config.yaml
num_hidden_layers: 9
hidden_size: 384
n_experts: 32
experts_per_token: 2
d_expert: 144
d_shared_expert: 384
hidden_act: "bilinear"
moe_layers: [1, 2, 3, 4, 5, 6, 7, 8]
router_score: "softmax"
normalize_top_k: true
routed_scale: 1.5
balance_loss: 0.00665
balance_bias: false
router_noise: 0.05
shared_expert_gate: true
init_std_router: 0.0337
lr_router: 0.000224
vocab_size: 8400
norm: "rmsnorm"
norm_eps: 1e-05
tie_word_embeddings: "early"
optimizer: "soap_variant"
learning_rate: 0.0023
beta1: 0.95
beta2: 0.99
batch_tokens: [32768, 65536, 131072, 262144]
max_seq_len: 1024
train_tokens: 431400000
max_steps: 4180
dataset: "wikipedia_en"
Below are experts of layer 2 (counted from 0) of a mixture-of-experts language model. Rows are named router (the router's row for the expert), gate (a neuron's input weights, with its number), up (a neuron's input weights, with its number) and show model dimensions 32-63. Each number is 128 + 32 x the weight over its row's rms, rounded and kept within 0 to 255. Numbers have three digits each.
After each expert's rows: a language model's description of what the expert responds to. This comes from a sample of Wikipedia text that the model never trained on.

# expert 13
router:170129134073079214124171127191099138114161180172145127175133149098142151179125123153105133114098
gate0:119192085172139107104087115147122139133205093075127136127168144113199162134105114111137139095127
up0:135055110097117173104145161193150098154093131220142125141162136170067106120066106098125135134095
gate1:167117138099154147124114093119133075153100094170170140091100103135133096144108133129161117144161
up1:111150120122107125116123175117084181079131159104122114116181124154111147092160146147094171112063
gate2:079198140156163110126127113183132143131088158069134167174119138117122090096117126143122091175108
up2:158080149133157080116110158103141132204078120144133069137137136129116125230108072069106160116117
gate3:179110137136145083070054113199162085129142108155134102120084174161158095100163150135140149142101
up3:074115116125089155121153186123116134140103069096107109141118149147208141166090140117087159097153
gate4:134135155137186191172118102125126146037152191142054135095142136114111086150129140129119104147124
up4:144113127142143116150145143108174101122129105114104091120148067143165091110098122145062129095139
gate5:150135140121149156119111126133153113178139087145051176131148109075106180139138137117143176110111
up5:096129103108119161164136101079150132157164152086161116111148079086120161149201101124124079112111
gate6:129136123121111195126099131127119187148115107094119141075147245081170176142132087136168128069093
up6:102160125131156103173188179132174141153152158100121148103085106169161189148179082156170112120153
gate7:155114117098151148097104124138141168120154125140121133187174187099139152141147141137163116093193
up7:095153092090148046143040107154151108148122174143176136134119176109059139127095129120142148209137
Description: Common function words the and of after prepositions, and periods ending sentences or initials, as in William S. Burroughs.

# expert 0
router:162141079094151129129181155105158118095118107125102157100177110129085143110146128150065131198129
gate0:131079128098090015157147180162141094155121163141106116124114125103100108163095143144100126167105
up0:110159132103146164128153079079097140160205103079065105183127124099118139098197102130139146109120
gate1:160127187101133144152118149152151107096123185137125132147153119143155164113155130110103118161109
up1:120111155131143087096119125141124134128161098079133068090171095144141145145162179127107159081130
gate2:149081141148110117133175149153116165168064098152119120157138095129138113147090163154076110148150
up2:132143133137170156165077137074172100131103192207147122135149140138139100146192184122092160136138
gate3:133113174122082105145124153096178142116109126180178132079158203098132067108061149158142170156167
up3:144154137047107118131137151127209137086133108147157123114128190137197067132100088171132167130139
gate4:106152104172150151106146106164113087106075084101090111128157066109182163092122156150145136150114
up4:129126110154184154063150170126126135108111148110164139073191142074169096105077122035128127107160
gate5:126116083117103136110128163108097113168149073106078103136069128061106125138120112124136148127143
up5:179150176126107148132112144148120107169128167109127106117140058132074086073192114170096083130163
gate6:097130121144154115152141155132058147150122089119155097126169128063110195161103122139141088122133
up6:143104086111120111137181120141135104150154105141107068110141091114096141112164130144094119134173
gate7:189115108080124141125127132110111138100128107139115143213120124150120071124197128131159073090143
up7:132174145101119134075149134122114136140161170115116134097123102203130170152114124148135118113116
Description: Table row-ending pipes before a line break in stats and election tables, plus word-initial capital letters like B, M, D, G and "an".

# expert 28
router:105125148053136174121149141104093171096175146121111172139114128088101103161156139100118142148187
gate0:136097147203189089093129136191149107175124113166130124034097136070099140180157129179092143115120
up0:137119063067076125142164143123159104116110121106148110187137139167122078137129123117139126151125
gate1:136058163155161110120090095113098147150176077171153162143117119142127136101200191123160131149103
up1:113149102153085173132114136128198109126131229111138150141132148104137083173073154216103097105166
gate2:101091071110125079095163119169131139128098145130186181128192170073105115063124100155183137161151
up2:108132090169166124087145117127152118152082196117104168146176132133065097111125113165111176153115
gate3:171095180104114120112155101129152117070178110136132172107131139191192101204180124136108069155118
up3:148146122126173160176126157130082126158132182090123127150092066158109096126132119159191101112123
gate4:153181114110106186126127110156113084143133141137145153075134098114127111096129139119122127106139
up4:180134143102140145162075096116114115102165144123145115096154147160151173114099151092125140124158
gate5:089138116111156129164098151099186181139153075111096123109146146097165134078099173098088100150130
up5:130124197167069157118122111178115126113169141153155193151042113149148106086113100094073139169161
gate6:112106106144095110097022107117140126127109094113129164194113103144147113109133111116144194189101
up6:107160106098135126147173141093199142137158126149130061116102128076110141121180114154076066122130
gate7:109121088187130158115108143149128158074132152107159140118148093134123125119188125070114153102089
up7:149074054094171164122201128125143133120099123120118104127053147188124189164135108087112111203147
Description: Single capital or short letter-group starting a word, often after a quote, such as H(okuriku), Sh(ut Up), L(ópez), and had.

# expert 12
router:094104117118184123108131143101170162124107107134152150112101182132146115160111113091112137161103
gate0:111121095129134114189127109130115141128112151069125147083149134132117133178140143077160147128157
up0:143167084129135156116126122165135098079138136166091153045161146114105178155154115110119118140104
gate1:193111129093151065132121065111137103140169130138140136075144124193077133150131136098132088126172
up1:128090168148164152175172099129077181098146136080130106134076090167129113153156103151096095084132
gate2:168106132156098142109098125196122089142170060114158147079152133108160065093133063118179149193122
up2:172112137084131133148085128117118155086140070170119127141110121082133132097133068107085139133127
gate3:073095140072080054061115103044156095107081129159078148167158111143159122121051129078129063163155
up3:116194137126159179113120142143165116065188139178080092089148092124131156129162057177088169129153
gate4:095155024143098102111144096039143169120133151119190091138096117104108142096141106146104094119123
up4:124080121182147104054136137178163098115100138150125100143129102124192174151148146147145119127120
gate5:139189135102165124108093115044066126131156179171152213130124119116123144193119167133139144079086
up5:082086154116161133119099117135199138105127160159101118060101188176071138062117088152140143099145
gate6:160179134072101140096105150142100130134117102159160105201158160128136120122141179114095124133166
up6:122130135101070123128131133165141115165135148147133138165159082104073126142139114118142105154132
gate7:155067149162105044104082172084150091120103132110124145092133100066143147151152093124121185178181
up7:120121103171169144156116140122147120082193100014122134175115133146135143129107198148172120170093
Description: Function words in running prose: "there" in there was/are, pronouns they, them, him, auxiliaries was, were, and participles like released, played.

# expert 27
router:138051098158070170156087137150159149107067126113078093119109094097098117153183174122150149118129
gate0:153096051116076126114118176099113126130129165077119159184144097157140118076133159118163101173135
up0:128111146121091186119130146118144185183168156119111133116116012101176185165129139070111097153103
gate1:105123109145103141079113081115115122123045124207129129062127116159140139181176151070052169148143
up1:083144091099141094109128092171138140106082109140179161061124142155104138151197132113037172180177
gate2:155152134111151035098164130071119124125213096102051117134093131150117034090130117080083120170088
up2:142106135133083066098095159128108152119144078053073084139086150115173069113129098109105121132087
gate3:131079138057106113128130140120159144183160070136175139088148146091122122149081063139141141113129
up3:133115208143068130109140144213148159114140128104119128122109132194132162133162146126155129052166
gate4:154143117079160140182126154136132118098127130161197085160122145162112095122160096138063161137094
up4:076097099126172084174109093120125125131128158181125170118120139098141103134130056103145102149113
gate5:169116087131155125121152157157055138110088133121197157079072186171106132086198187045148138109150
up5:122139186161147129141146115121131112165136102135107154100111112104139125147136102166122177120176
gate6:088111149127094086110151155129110128141117189094137112144096132119107103114149103142160137063118
up6:103113127098164123171127108127143085147112113078046098162209133118120118143143125112126115102098
gate7:157171117138109137147115155134190162125146120117130116161078202153142152162100173120150155119158
up7:085088133128166116112086135119161186182196136080130116160188127131087150190151119112160163140121
Description: Space tokens preceding years and numbers in dates, ages and titles, plus verbs like known, called, named, won before names.

# expert 30
router:140154114136123107152151088128113109138156078172119085172121070168130141118156128144161167168071
gate0:122075111062101117156117145115179148138117190177120148124117151139163131125099162189111141054169
up0:085186175122117149123154077189126087160148164145089085181152115169100155092092164172162121162117
gate1:087168131045159113140141163164092126125157132105159132114146117092080105095162120174219119081064
up1:131120142181182160156154138108157173166163095166133127154123069096182128149123141076120083086177
gate2:076094105181128089134126160156104130161119113152105150119147170134103130117074173181126085082152
up2:153135114119111146081106174157148130149164172110118115113099100121140063135145108084191104158141
gate3:117169169131191107093089121139168107136087139146092174097181160170128098117079158149132108107105
up3:161130151138126122141137142073150162166101104123102169137162114118138146144117152134151089140116
gate4:099132119083148151146141094102159142176103118083133120112123107150111059139126133109136141056131
up4:130103102210100150139124144148120076151151126136123155134177147070118188132136136071118127166169
gate5:112153137109119185146132106163140122138126200081171189151137126145101123128163175121130100098057
up5:162179176108111148139167136155180135101177127072200155091155170130160131142145150105130148151075
gate6:096112158135129107099093076108107149156107115087160129109084129148123103151128128110171062127126
up6:122119139206149060131152157132165097131137136125114143134132105151141133138109144097114189098122
gate7:161128170174141129150214152158111105115111142107150157140092149114109115123136039144105182161103
up7:169116118099107111144164103197118181127142142130119098120140119106096092152118093149076058129152
Description: Opening parentheses and quotation marks before glosses or titles, month names in dates like 13 July 2012, and === headers.

# expert 9
router:109075131114135122076146171203106141136121148125168203146161134143124146160110154153158055174141
gate0:102116102103151197065127119132155095185153094150129132144092141094121156147125162106189147126181
up0:069111117137074155065106123131114126088108165141121107118085143110134103147125140111065129145103
gate1:121127081083081185152069099098164133099152105117116202089147109183135141098128127130140165101140
up1:079064157095098161171071089117120105111103108110162180126117159120161182124120091106120146120102
gate2:105135067056153134068127090152128116091103142132187157108118134170113089061156131119185116148155
up2:115064135056233084121094145129061152117104111074141104135147112124173128173097071141113127158113
gate3:103144100131157115146140128127109115168145206140134124105185123146158093070150064112094126095152
up3:088154107141180152104128094115142129090116178143134135128158131091109139117187205071162121145173
gate4:128117118146115102146133116121130095098107097107145116127147146134100141131104173135089121175100
up4:157141113198114112150144101130115139136128084154108143147144158116139156106137140097090098137053
gate5:130144049155110129189070158075113115153151130084035163133121159135117083111123120131071168144101
up5:169121128144069104155079127099046145119121055102086129108142078123194168153119085123149086099118
gate6:132167134135120106126163176153112102125142086089106119113086097151149079080096168091150160173142
up6:090099157153162145098106159135085146108139112108102131103036160138113092136150101221148157116210
gate7:119137124112141086112154127094066144178139178126124106092126136102144098107133100091136120097127
up7:154143080185162092156158191129130132203107100160100128118144149115070188158144130095185213109160
Description: Suffix pieces ending longer words, such as -ing, -ed, -al, -er, -ion, as in equal, quicker, funding.

# expert 10
router:116132072161117126136094166146075137192152106119133097158127124142126174067105127100094101169138
gate0:144162131121133166160115109127150185138116147116049120145132126148197108101119135209100139145106
up0:171123153046112163076105093101113120127087073076066120085082155110210120154081130140138145146142
gate1:143069077129138147166160127159118136116142105104107078108081156099171214174211057125174138148185
up1:144140085146128048131161092170177085092147057147101124098111162127051168096071171131138084116173
gate2:106150141077184128133096171144115143158133080120144151134128148138059169097162193139104101090137
up2:104139065153081151094174088150133123078086170207081101178164085077177071090129109123155156066061
gate3:158189186130164146085098101099144183117116141141101058135194075112151168142139092105147102106135
up3:083108096114065140118112230113148077150154105078125125126078127177174146034165110144101143208117
gate4:168098096150137098088149133135156125122065156098072109119177153120111069113116129115084192159133
up4:191070143103159148114135180121091137073142079131152055110117153128088186131173136187110164096137
gate5:156111083102134089169063085127126085143165114090121056166138126140173050163181096100199099085099
up5:068166153126135131108170120134141167078100177107096155133107111131089183123150133174145156167133
gate6:105099118109083125141149080082118147058085093128147145143143129082143122122162153087098207113176
up6:133164119097133128123115172126161136198144139115149145108128131172137146134141183218128096121109
gate7:084116093110132110177110109150110217158191086106143168118145127238146193078128110118120094153113
up7:132085172127097125128076134096147122109213096103098100171133172166145130189158182110142104139115
Description: Final digit after 199/200/201 in years and dates, plus capital openings of Spanish or Catalan words like Pl(an), Pr(asad), Las.

# expert 20
router:121093142108144036098177201154115133062082152143127171101081119152195131108104108141164138118149
gate0:128193196141133137110139086078126164081110083141150104133113167081116136167133144084147108113144
up0:092161186191109109138122116193084167149176159106096154105109148118255185089135133157108121109161
gate1:116136162089152146163108079104117165205086117092103162164136127149096122137174164148115100120155
up1:117146165168125148182173114146137186155119118094107136144109152121111108139101143091133111076154
gate2:166143115129094099085151103137152124114166131141106135129073097104166109153134108098113083107124
up2:073102164160082164158079174120088098112178135140152165102164172108055139113107108092084069136171
gate3:104161191092140117098157166157097152165113108174097153113161163148175080082136134119135099116137
up3:124173145091146124130205135089102100142137135115107205101139112167120099104139137062147133108096
gate4:135138138058043163131172163122142160096150153117121091120113103121135102124146156100054147152151
up4:080183151115099126101122153084090100138107072156157092102149110135145131114105137123147137117242
gate5:184122130153137104082162130105114112109122130103132074102155165108156162145105109167064137107163
up5:111135113125151094170129180137138120138089118152114155137126087133106074105114069182079077104126
gate6:150121175105152132114200095151141145209137152071144131154128156183171151119126182134169132139156
up6:050153094067143138175161151161085121163091156099140115133152155171128094142192163110185184123130
gate7:102179099128091143150200104127165171133152108136112143135150126136112185121171092103072129125124
up7:061114140164073110182140053131127105112136158060143094103140148134110091107109136112139146119162
Description: Short fragments inside words and names after an initial letter, e.g. et in foetal, appetite, sketch; st, oc, ric.

# expert 4
router:138087087106154122085125080137067099107070131175132170130100135145101102085102131125150121120137
gate0:071109157154140108130129125096093172170179129167154148119139120088108105060133121139116130184168
up0:106103140131146137119120101155105135149115153138157111164074151104139168128104135162154086106089
gate1:098107096123209107092120128101110134146138149144206144104054083144113076152139089129116116120125
up1:145094112157168119128148130119126114120173120183102138141087100079153118141210132127121060135126
gate2:147148114124096137199097156187180145141151095127155094140112115133128095184128075128118158139128
up2:130198108094109104097148087111059104116165204124132172111124163131128139125160186112145138129145
gate3:142153160093158094112141117136168133131085144086133096142116119181170140136139134120050148090103
up3:130128137133094124185158148170149126108129118138091125120104128066146153076127115155173120136185
gate4:104116133174126126091113081125131077109175162146121124148092123119181161152150164130169143120103
up4:139061126163153109114193086108158091131160136094145147106127156158102155158166095136082156147155
gate5:121168125140163191156058164130178140133122173170074115155111131112083093105109158118111177146110
up5:137085064171164127202097150121135085101064149099122119144073069144092150151090131146144117160131
gate6:144069124136158141162119170075062090158057116103110141142093144109122138141166100146119117089149
up6:116223176158084076098156082129113108116124115162165105126183170120121111090181129150127175172157
gate7:164153124117072089127116112113123163099190081131148128192110097163108110162151071148107168117063
up7:166159167151092153136103175094095194103143084138173108145156099131109163140067135107098129099120
Description: Colons after infobox field labels (Cost:, Opened:) plus sentence-initial The/In and lowercase single-letter word starts like s, p.

# expert 5
router:160142090144095129109109057181125177155117162105178133116141067151136153132177143135090133090162
gate0:101117149071102100144168156076100133121105171152161143119048098149086139116091169083156119188137
up0:167091124098155129189162130134135073080135105104099169099130155121190191069142123151106161130072
gate1:109168107128046096135120095123091116094108111143078171114191188170118201112137159111117097114119
up1:142126151115055115129131151151190107101059144109143155128126124105132076128135148176100129126098
gate2:102120162126160097084149163172108136120125109115127164104110117168146168120158193098134160114075
up2:145128157140155145126134131162124135132127111155132123132122113119138154120155155072106164109101
gate3:238101144110115139181126148143040155098089130081157132131096089116116090125096134143204158099137
up3:104083090125101113145127112099175083099111160098148062135115134136138122103109144104084109192116
gate4:117144124059095188119103150129100173084152137142087166165134077082121145073157145115110161137178
up4:106141094147125058102136086171086143175112134087191152122152124108109177124123103121139163106122
gate5:114143121131127143176156136086105161146119133141055079174088128122087064114127130082179104145162
up5:085120109114135132109082117157133131173157090107120159138086098133060137145129123131151149145113
gate6:186141099141157118142113083129145150107161138109111154145111094127118096061156164127116133109150
up6:133111091112143103212140070118129169131081157133107152083089121091119110072148161144096079110114
gate7:139121156061198141105097038092145075163165140121139122163095175126137134198082130042137129135131
up7:109108121142142104119122144135145091135136125188147136087139110082203135139110145100133115131116
Description: Common prepositions and conjunctions after a verb, noun or comma, before an article: and, in, to, for, with, from.

# expert 21
router:077094158105137078175134100127155098150090174128117075129131156094139125128081153177092204102159
gate0:125088098066135107138113161076117151146123200136176127140151126104116114071146153139112030145133
up0:127141057088135105120116128140033128107046132181135059112098151092092093159115146117146154142102
gate1:205080128079133081104143143131045125164102181073142119125158146122114152189145083150048076070111
up1:107107151153121095145152159115143110121134115129076152107154090111092092163129073147137110143103
gate2:140190196210143209099144144145088139147171139138100126078130172149104164113122153106136131124133
up2:167166170137122109121129170133068131107155128175076173053114116182106180079147120119124105157121
gate3:186130158128113181162180172111161150170091158118101169079139145086094146092135167133137144175109
up3:159103123158140108094112132124160165112112079140136140091095139170123164156102198122186146082100
gate4:135158085119078190179149073107154156073079124104160100160174119102110122149144089151128165028164
up4:110140151101065142164121140116149154130113102155154119133123124143108137083112136080094092089131
gate5:157146125108163076098100103186154161168197060145124173086166130046152136134182121159098130116153
up5:101105098174127106107151137136144089088145118115163120083095129129157086100108111136091185145042
gate6:115143111063105126202102137154091132157120150125174117121051129146055114147121066150098125124065
up6:146135117109116112173129109211103155105121140154149089152104151144028127101147089169128097158110
gate7:107085100143085102089147084096057140159089141154115071067162156084132172110135112144181122111177
up7:137072092112073170113150108068056106140153158139134113113130168173131150144100142136091149152130
Description: Final syllables of foreign personal and place names, often vowel endings like -o, -a, -ia, -ville, as in Juliano, Lida, Caprиolo.

# expert 29
router:151166150131161079154102202101095123113149099138125063163164080168198135111114101121141105139174
gate0:143089100061082113161179143072081161126074098164087082155137132073149152118113117113118098141120
up0:095141071081104178129131123180142128152179156157159154107107116127162148159123080106076202132133
gate1:088152109117112151117119097148023133125185148120129154087132182170151119117101128097123082097128
up1:150120125089071119133133115150050136126108082157146096137206138071128129149154181134107146085107
gate2:132109133115128128113119146185142164060129117074133105103183164122140138122096127124159137132130
up2:102100143135138149124109108077171086178094124201127173146113090078140114103154147147149119149156
gate3:114182121115129171128100139091112128162147156159163160157180146107138082145116165176087142161080
up3:123103056124170082117106142105177148081133126167124089133000097151111143114129141113124124138123
gate4:157090161064118156117143160155140098123107123113107152170082122095148169135121161140103140096107
up4:145162095110106167132167039107146155118129165076047091113154118184147095144025119156140171052148
gate5:124169137089110091153137126184203133129149133101147136157153117068102062118163127119100209110172
up5:108128054122152073142107108162151121142140094140135133143133173072143128136129076152136144121131
gate6:161116102142108102133153115113156139070147153145060133115101169133129162075141151090087111115151
up6:139160169115119128078041107149146157092095110143124105157133084072073125171122110102134122107091
gate7:157123151154166095125109157103135109091097121176132092212140064104156093119157162110138101143160
up7:149101160141144147114137123107133133162127123131114102029189181147112119148086182135130180161082
Description: Noun-forming endings and institutional nouns: ation, ity, ism, ment, ulture, government, education, Association, election.

# expert 19
router:162130103104117113176124140135121119096144137105139086151116096110140135146153089115155118171121
gate0:157152120103166103155101102145100135097128109172158093173139115127145148117147135135125080117107
up0:131116133160163090155116186085120155141135123135140124158106067152187106229077128131142105171105
gate1:115116139147104100162134166177086149105127091162107113101097104112097074168174090121155145133099
up1:153188071125099106175112100177120115120162189074139154090135100096150207079104143080134115086151
gate2:066091067150121132150111109081059115111115137128133184134121140094067178136161172112120125154146
up2:112044165170167133112154121122117130143131128122179190169163124147142156152144189081132106098111
gate3:074116111147173118064098174116128197157161198164157140146156152161111111148142113134108107137137
up3:139119174135110161163160111162131065166157085101065137140134114069124124135104134097150109085159
gate4:073124113149145145149138127118090122129116148141109197123156117173133078130116192168087172108154
up4:159113130114128160115077091101156155113150113158166135170145130099156192098131128118196072183075
gate5:137140073097147122121188171092069105128098098144077159133105181149123143081138079169125070127110
up5:098104104140133094111120131106140146188077134171097118184133082108128088139127144132114204151149
gate6:171170098101135085118126114103104148057187129118120132107140103193103077110166143111088079125148
up6:183124161118057137120139173163101171090154098233074184078086158116123167155103186151116171137111
gate7:204137079097151114119073117167118131109158150076111046165145065069151071108176135199200182162150
up7:139147145166140152188056150147118102141100188115152066182094149115136070131096122203130158141173
Description: Decimal points and dashes between digits in tables and statistics (31.80, 3–5), plus the article a and capital C/A.

# expert 15
router:059139176155067112089107169186123141097142133160113130119087109105119068102139120115140111083098
gate0:076096104112141175087139090141128166128103138099065121084178101089136096143141133091174112147115
up0:118126128088133147112129139084115151114123150159097136060117141139153089166152120094121084163137
gate1:115110120146051133147081088061092164089083170146149121116120107174176158081126128121108068137108
up1:112094061084116139175169184128186149105071128109132106120128110110181159160089113100165135111084
gate2:149124084110106188118145107118128113083087107101146142163107164097135145223153166100094110110153
up2:126132087185134185064127072109152082095103073135149131219129120106085136180115128100111083101161
gate3:126119155173106127125137128110099138117128132106095149112128120152109132089045120076105147110093
up3:119136129104152183158091065158094116104134128153078141091165143136165113178145048103104111172112
gate4:187131090076134164117180180127095212108122103065132124087111121105081198101194101096163074136115
up4:220134079076144142172194151139119241150116101104104107078148147164089204120118114135175102133108
gate5:123185115118143158126088167151074096194111145081099135124102011164099091135136089166139140140105
up5:081147160086175167111097099161081112151102156103164153121037104110137102150080145140164160097141
gate6:152097087123126177128091161180092060157134177107112136173095149128130150091143148079112126096069
up6:126146185149139128109186090071166127106118103123147075136147091180150151152153101183125156184160
gate7:184115115155154092138130125090129139182116075087147123108173116125118106103096071121104153088086
up7:139135169168090129133157117157127103174140101095117092156101125097107071126047091116121156106110
Description: Pipe separators between table cells, list-item hyphens after section headers, and semicolons separating clauses or citations.

# expert 25
router:063140114115101179166133172107115200138150080141156135127141107138114151109127088157161123163139
gate0:096115146165143125110130133134080120105086142165092121150123058101074149169147132126113136086151
up0:165097105152169141103139142156141132090093091128135118138069099160134106073101169168118135114136
gate1:072151158090125149176159063114074131183118207105168132092137144100112141084085112090183096102112
up1:139073141150178134080140142072142163071105117151138136114119145159138155103083094140127170106121
gate2:174123139136153069114179103126135140109127108102119198090119161176104172123156154160114100090121
up2:130161090107124144118157133185189167116110089155166142130109189116103094122131113131113134142092
gate3:130162110107163120118073099135102054084150092132134124210110091118124121127142138176079186115131
up3:247137126191120137118172109198166075116081099136085099050070093133107118123144164138122069100129
gate4:178132120114142086193085123164137111087131118202181151085117153155151121031105098176137106144115
up4:109073138093086101163149104061124122111135090090141153109127120117085158101183189121143132060074
gate5:133110132128051118128156138113159141092129146101104145156111138140149146176138131130194150116132
up5:107120155111076185097154162094064091126146167167152147066194115123159096160168127091190123097117
gate6:145068157092076129106150129106157114116147160090116141141142129129167193104126154141100147171105
up6:137147087026112101083173134122151130153100141072095131126129113115117115122165161117160130138081
gate7:115083133105130090121210095100092169120115106110158120143196097074163159198107156171150166173113
up7:096099146130139135134151151118088168073138064136166167140152114081149143214148174135090122164089
Description: Opening == of section headings after blank lines (== History), plus CJK byte pieces and mid-word pieces like str, ect, film.

# expert 31
router:149169129171135111167072130108129153146129107122107089050145180130167151174172129134104120177063
gate0:144095128139133105118156104087141117145155161146126081122109100149084117053152087155120044138144
up0:139146143121095135117125109191100128208139090080126114154124103154174116117130125134076127172069
gate1:094107127108131097155155096130129107125167128140123148192132112122117131112143184121108103102145
up1:114128118122143157084093135067107120156143137143145091183194114146052129084106126142104159132134
gate2:130140111159053081129155130140116154179129109123139060159188132081161141182155149168131160133121
up2:123132122104113185145049116135113116101135170112109170100096075141093111112116097064121147105115
gate3:185102133143164099140148147086193119133152165140055097079124190126124048119125120173117160118141
up3:121123134108101104126112127141119171120132145161193134144137086144175127120125163144174116151098
gate4:168051130132119172126099105147099145153185120151099124208146094148050103093145150162123136125123
up4:070206175079091061103062115127138086167107157098087110107128095088163135115089213122157164112110
gate5:115130108120143120075102074141154103094147116111189125143152104114111084108173163174082168155082
up5:133171120168105117157160126164098122151126106106136111103118138147151158195143110096098076131148
gate6:122113092144155105133126116036140144121124119113130151087165187128121159113119123196073158121123
up6:171076133088134081111185070109136139134093119122081117111089071113125120068103143160144108125190
gate7:173176133135171108139128069164114125102079123123145175107116109155120093162120144105150180128149
up7:141157113103121119158108117191039096174157114103135128164208140082152140154136106149119120135148
Description: Closing parentheses, brackets and quotes ending a phrase, plus word-final pieces like s, ers, (thinks) and the verb be/been.

# expert 8
router:169123122121216131132067083077160114117166099158117144112106116160133052167087109125106135113140
gate0:185194105140146180150122098142079074164101054105122115155069101081136129125151081127117125195146
up0:216193142101143102174130105152072113169146066131145119193023143095105159147156143133116091160193
gate1:123096104045160059188132130114156105154206097137168110093169108148155085113116171215085062082134
up1:158066090069176082161115146118165097172158128198170134073134116143142049082117117179134178165128
gate2:114135124117101125106186190104095085139158146109139133137094139160196110101072155123197089129087
up2:127094153109127081116136190144094087135156116116097154126100109158103129142098119139142101120116
gate3:109125122166071134177066113141111130147110149084114110192068112142116188083136222094147099121157
up3:133137106187120145100113147065164073156099114143124149067125156148154163143136087118112123161123
gate4:155125097138067107115119149165135197104121158128207140139119176107117131135133161079136131178102
up4:164124157153197111108115089118165110155136166115082101077130090155094140122120107114101124157170
gate5:148159070128113096122120151147121097179160068118146094130102149170157143189119137114112150126160
up5:144127184179127119121014133070094193107158128131130144125086052180089128094144122081079114084112
gate6:157127111136117132147162089082112082110088126122172129075153174090110095176101105116123199192110
up6:207115152062125073080173134075107097101117136071099186056153126134132117170106078138141225131117
gate7:126094162131130091091116134092111122084082115156086141156052113133150087124132122135175044103140
up7:148160151115178106091156135125113124129103092115100087131067136110140125092159101073083116142161
Description: Commas after names, places and dates, plus was, by, dashes and semicolons that join clauses or list items.

# expert 16
router:167128148090149115100140134171124172147066151136152139137084147115101071133103130134151158103132
gate0:049077108132151120092057169067125103120140095143090069128147112094126157144151062138104108069098
up0:125069207152090135119112123120114129132112109145131091144078200097145134136145109141077173062105
gate1:146159130113127125109125150119108099155068109066196084122151086188143161145162140132133045194074
up1:112131162129121120215102056123157103137102161093100132123119147109092138107136155165208138107123
gate2:093163094080157107141113122116069160145103147100160146123184134166148113096156116128171076132221
up2:075140162151052105089150061155077110143117087073148161195161151144138144126082191079123066163166
gate3:127153108096063138074151140129160104165153102121132108130118108150155097237130135161099117120103
up3:200112135144148147157130111159132195155087114093139147070104191106080056226156125068121137072099
gate4:135113085105126152134181130128139115116175171156089176146117186117151151136124176107157183187104
up4:136138121082150104153152153139154143122115134109152136123163149143120151137131147127149073104083
gate5:162108085164161152154059128098102082115186113140165115092082150162132145117155148159128058189125
up5:169099117093059143120089076117133093144175145140133088091145142183133103127138176108099121139151
gate6:157149136102134175145129108142116114129138152112117137098182137128160150163079112171159108179100
up6:053122077106140168085014076162097138142147158134094120132126114103094146129107078139185097123139
gate7:112099124155126149150057115150112073059110132170099119124075124146081061122121073095124147127119
up7:093093070115085098101148147053105124179107110085102051167140150159132119110130084163139133083149
Description: Middle and final word pieces inside South Asian, Arabic or other non-English names, such as Gaur(av), Sukum(ar), Jadh(av), Khan.

# expert 6
router:192138128162122103064173096112133098109164093138156120117167112144138059100079156100111151084142
gate0:149127143100178115147112126134104108118118146166193148123095123178223190097152108119080077141117
up0:072115190117134082146096160144140119103227142159204159122134152176168215063125172089139114132190
gate1:114128140118178120112110184115162123079139144173099158112185153093177150181110104068133144081131
up1:164191058113118110122141069180128127117122094094151098185111133143080137087113154122172127157075
gate2:150147125062093135101094105187066199158112135150137095116098171122125132144104150125135114170187
up2:109111163139128104131198120075166084104106107076165098166150087089133095097141109084175122180099
gate3:127139093122105130158136134109149093126136154126099090157136126129182125083174164074160144166100
up3:068090183130121108126112093136120121135181164116169150101096084149095166147152175178112128159178
gate4:155163065136104173126110101125118077113127142176120088115161073102121095124179113116163120132051
up4:111119155155099091123185101131107168106118096110092186052113190155109139173130117160097150132142
gate5:114090112128097147118144145135120161105137168101129156153152096174115179153119057162176234079109
up5:129073153150104080090159137119107142143098117081140152137133145148073159130133096162171202087186
gate6:182127085172132138118099117110093116097141137160164116145158145117126102089097141133153155156102
up6:027109116105084128110177137179172168085128196105120132105103111132158149139117108122127137164142
gate7:150137134115095127138145093127162150143189200145121115105100077115152181131131127178111090066141
up7:119172147129121087140160089150137167129175183131082110139077104095113134175143107123086136061103
Description: Digit chunks of numbers, especially year prefixes like 200, 195, 182 in dates, lifespans and vote counts in tables.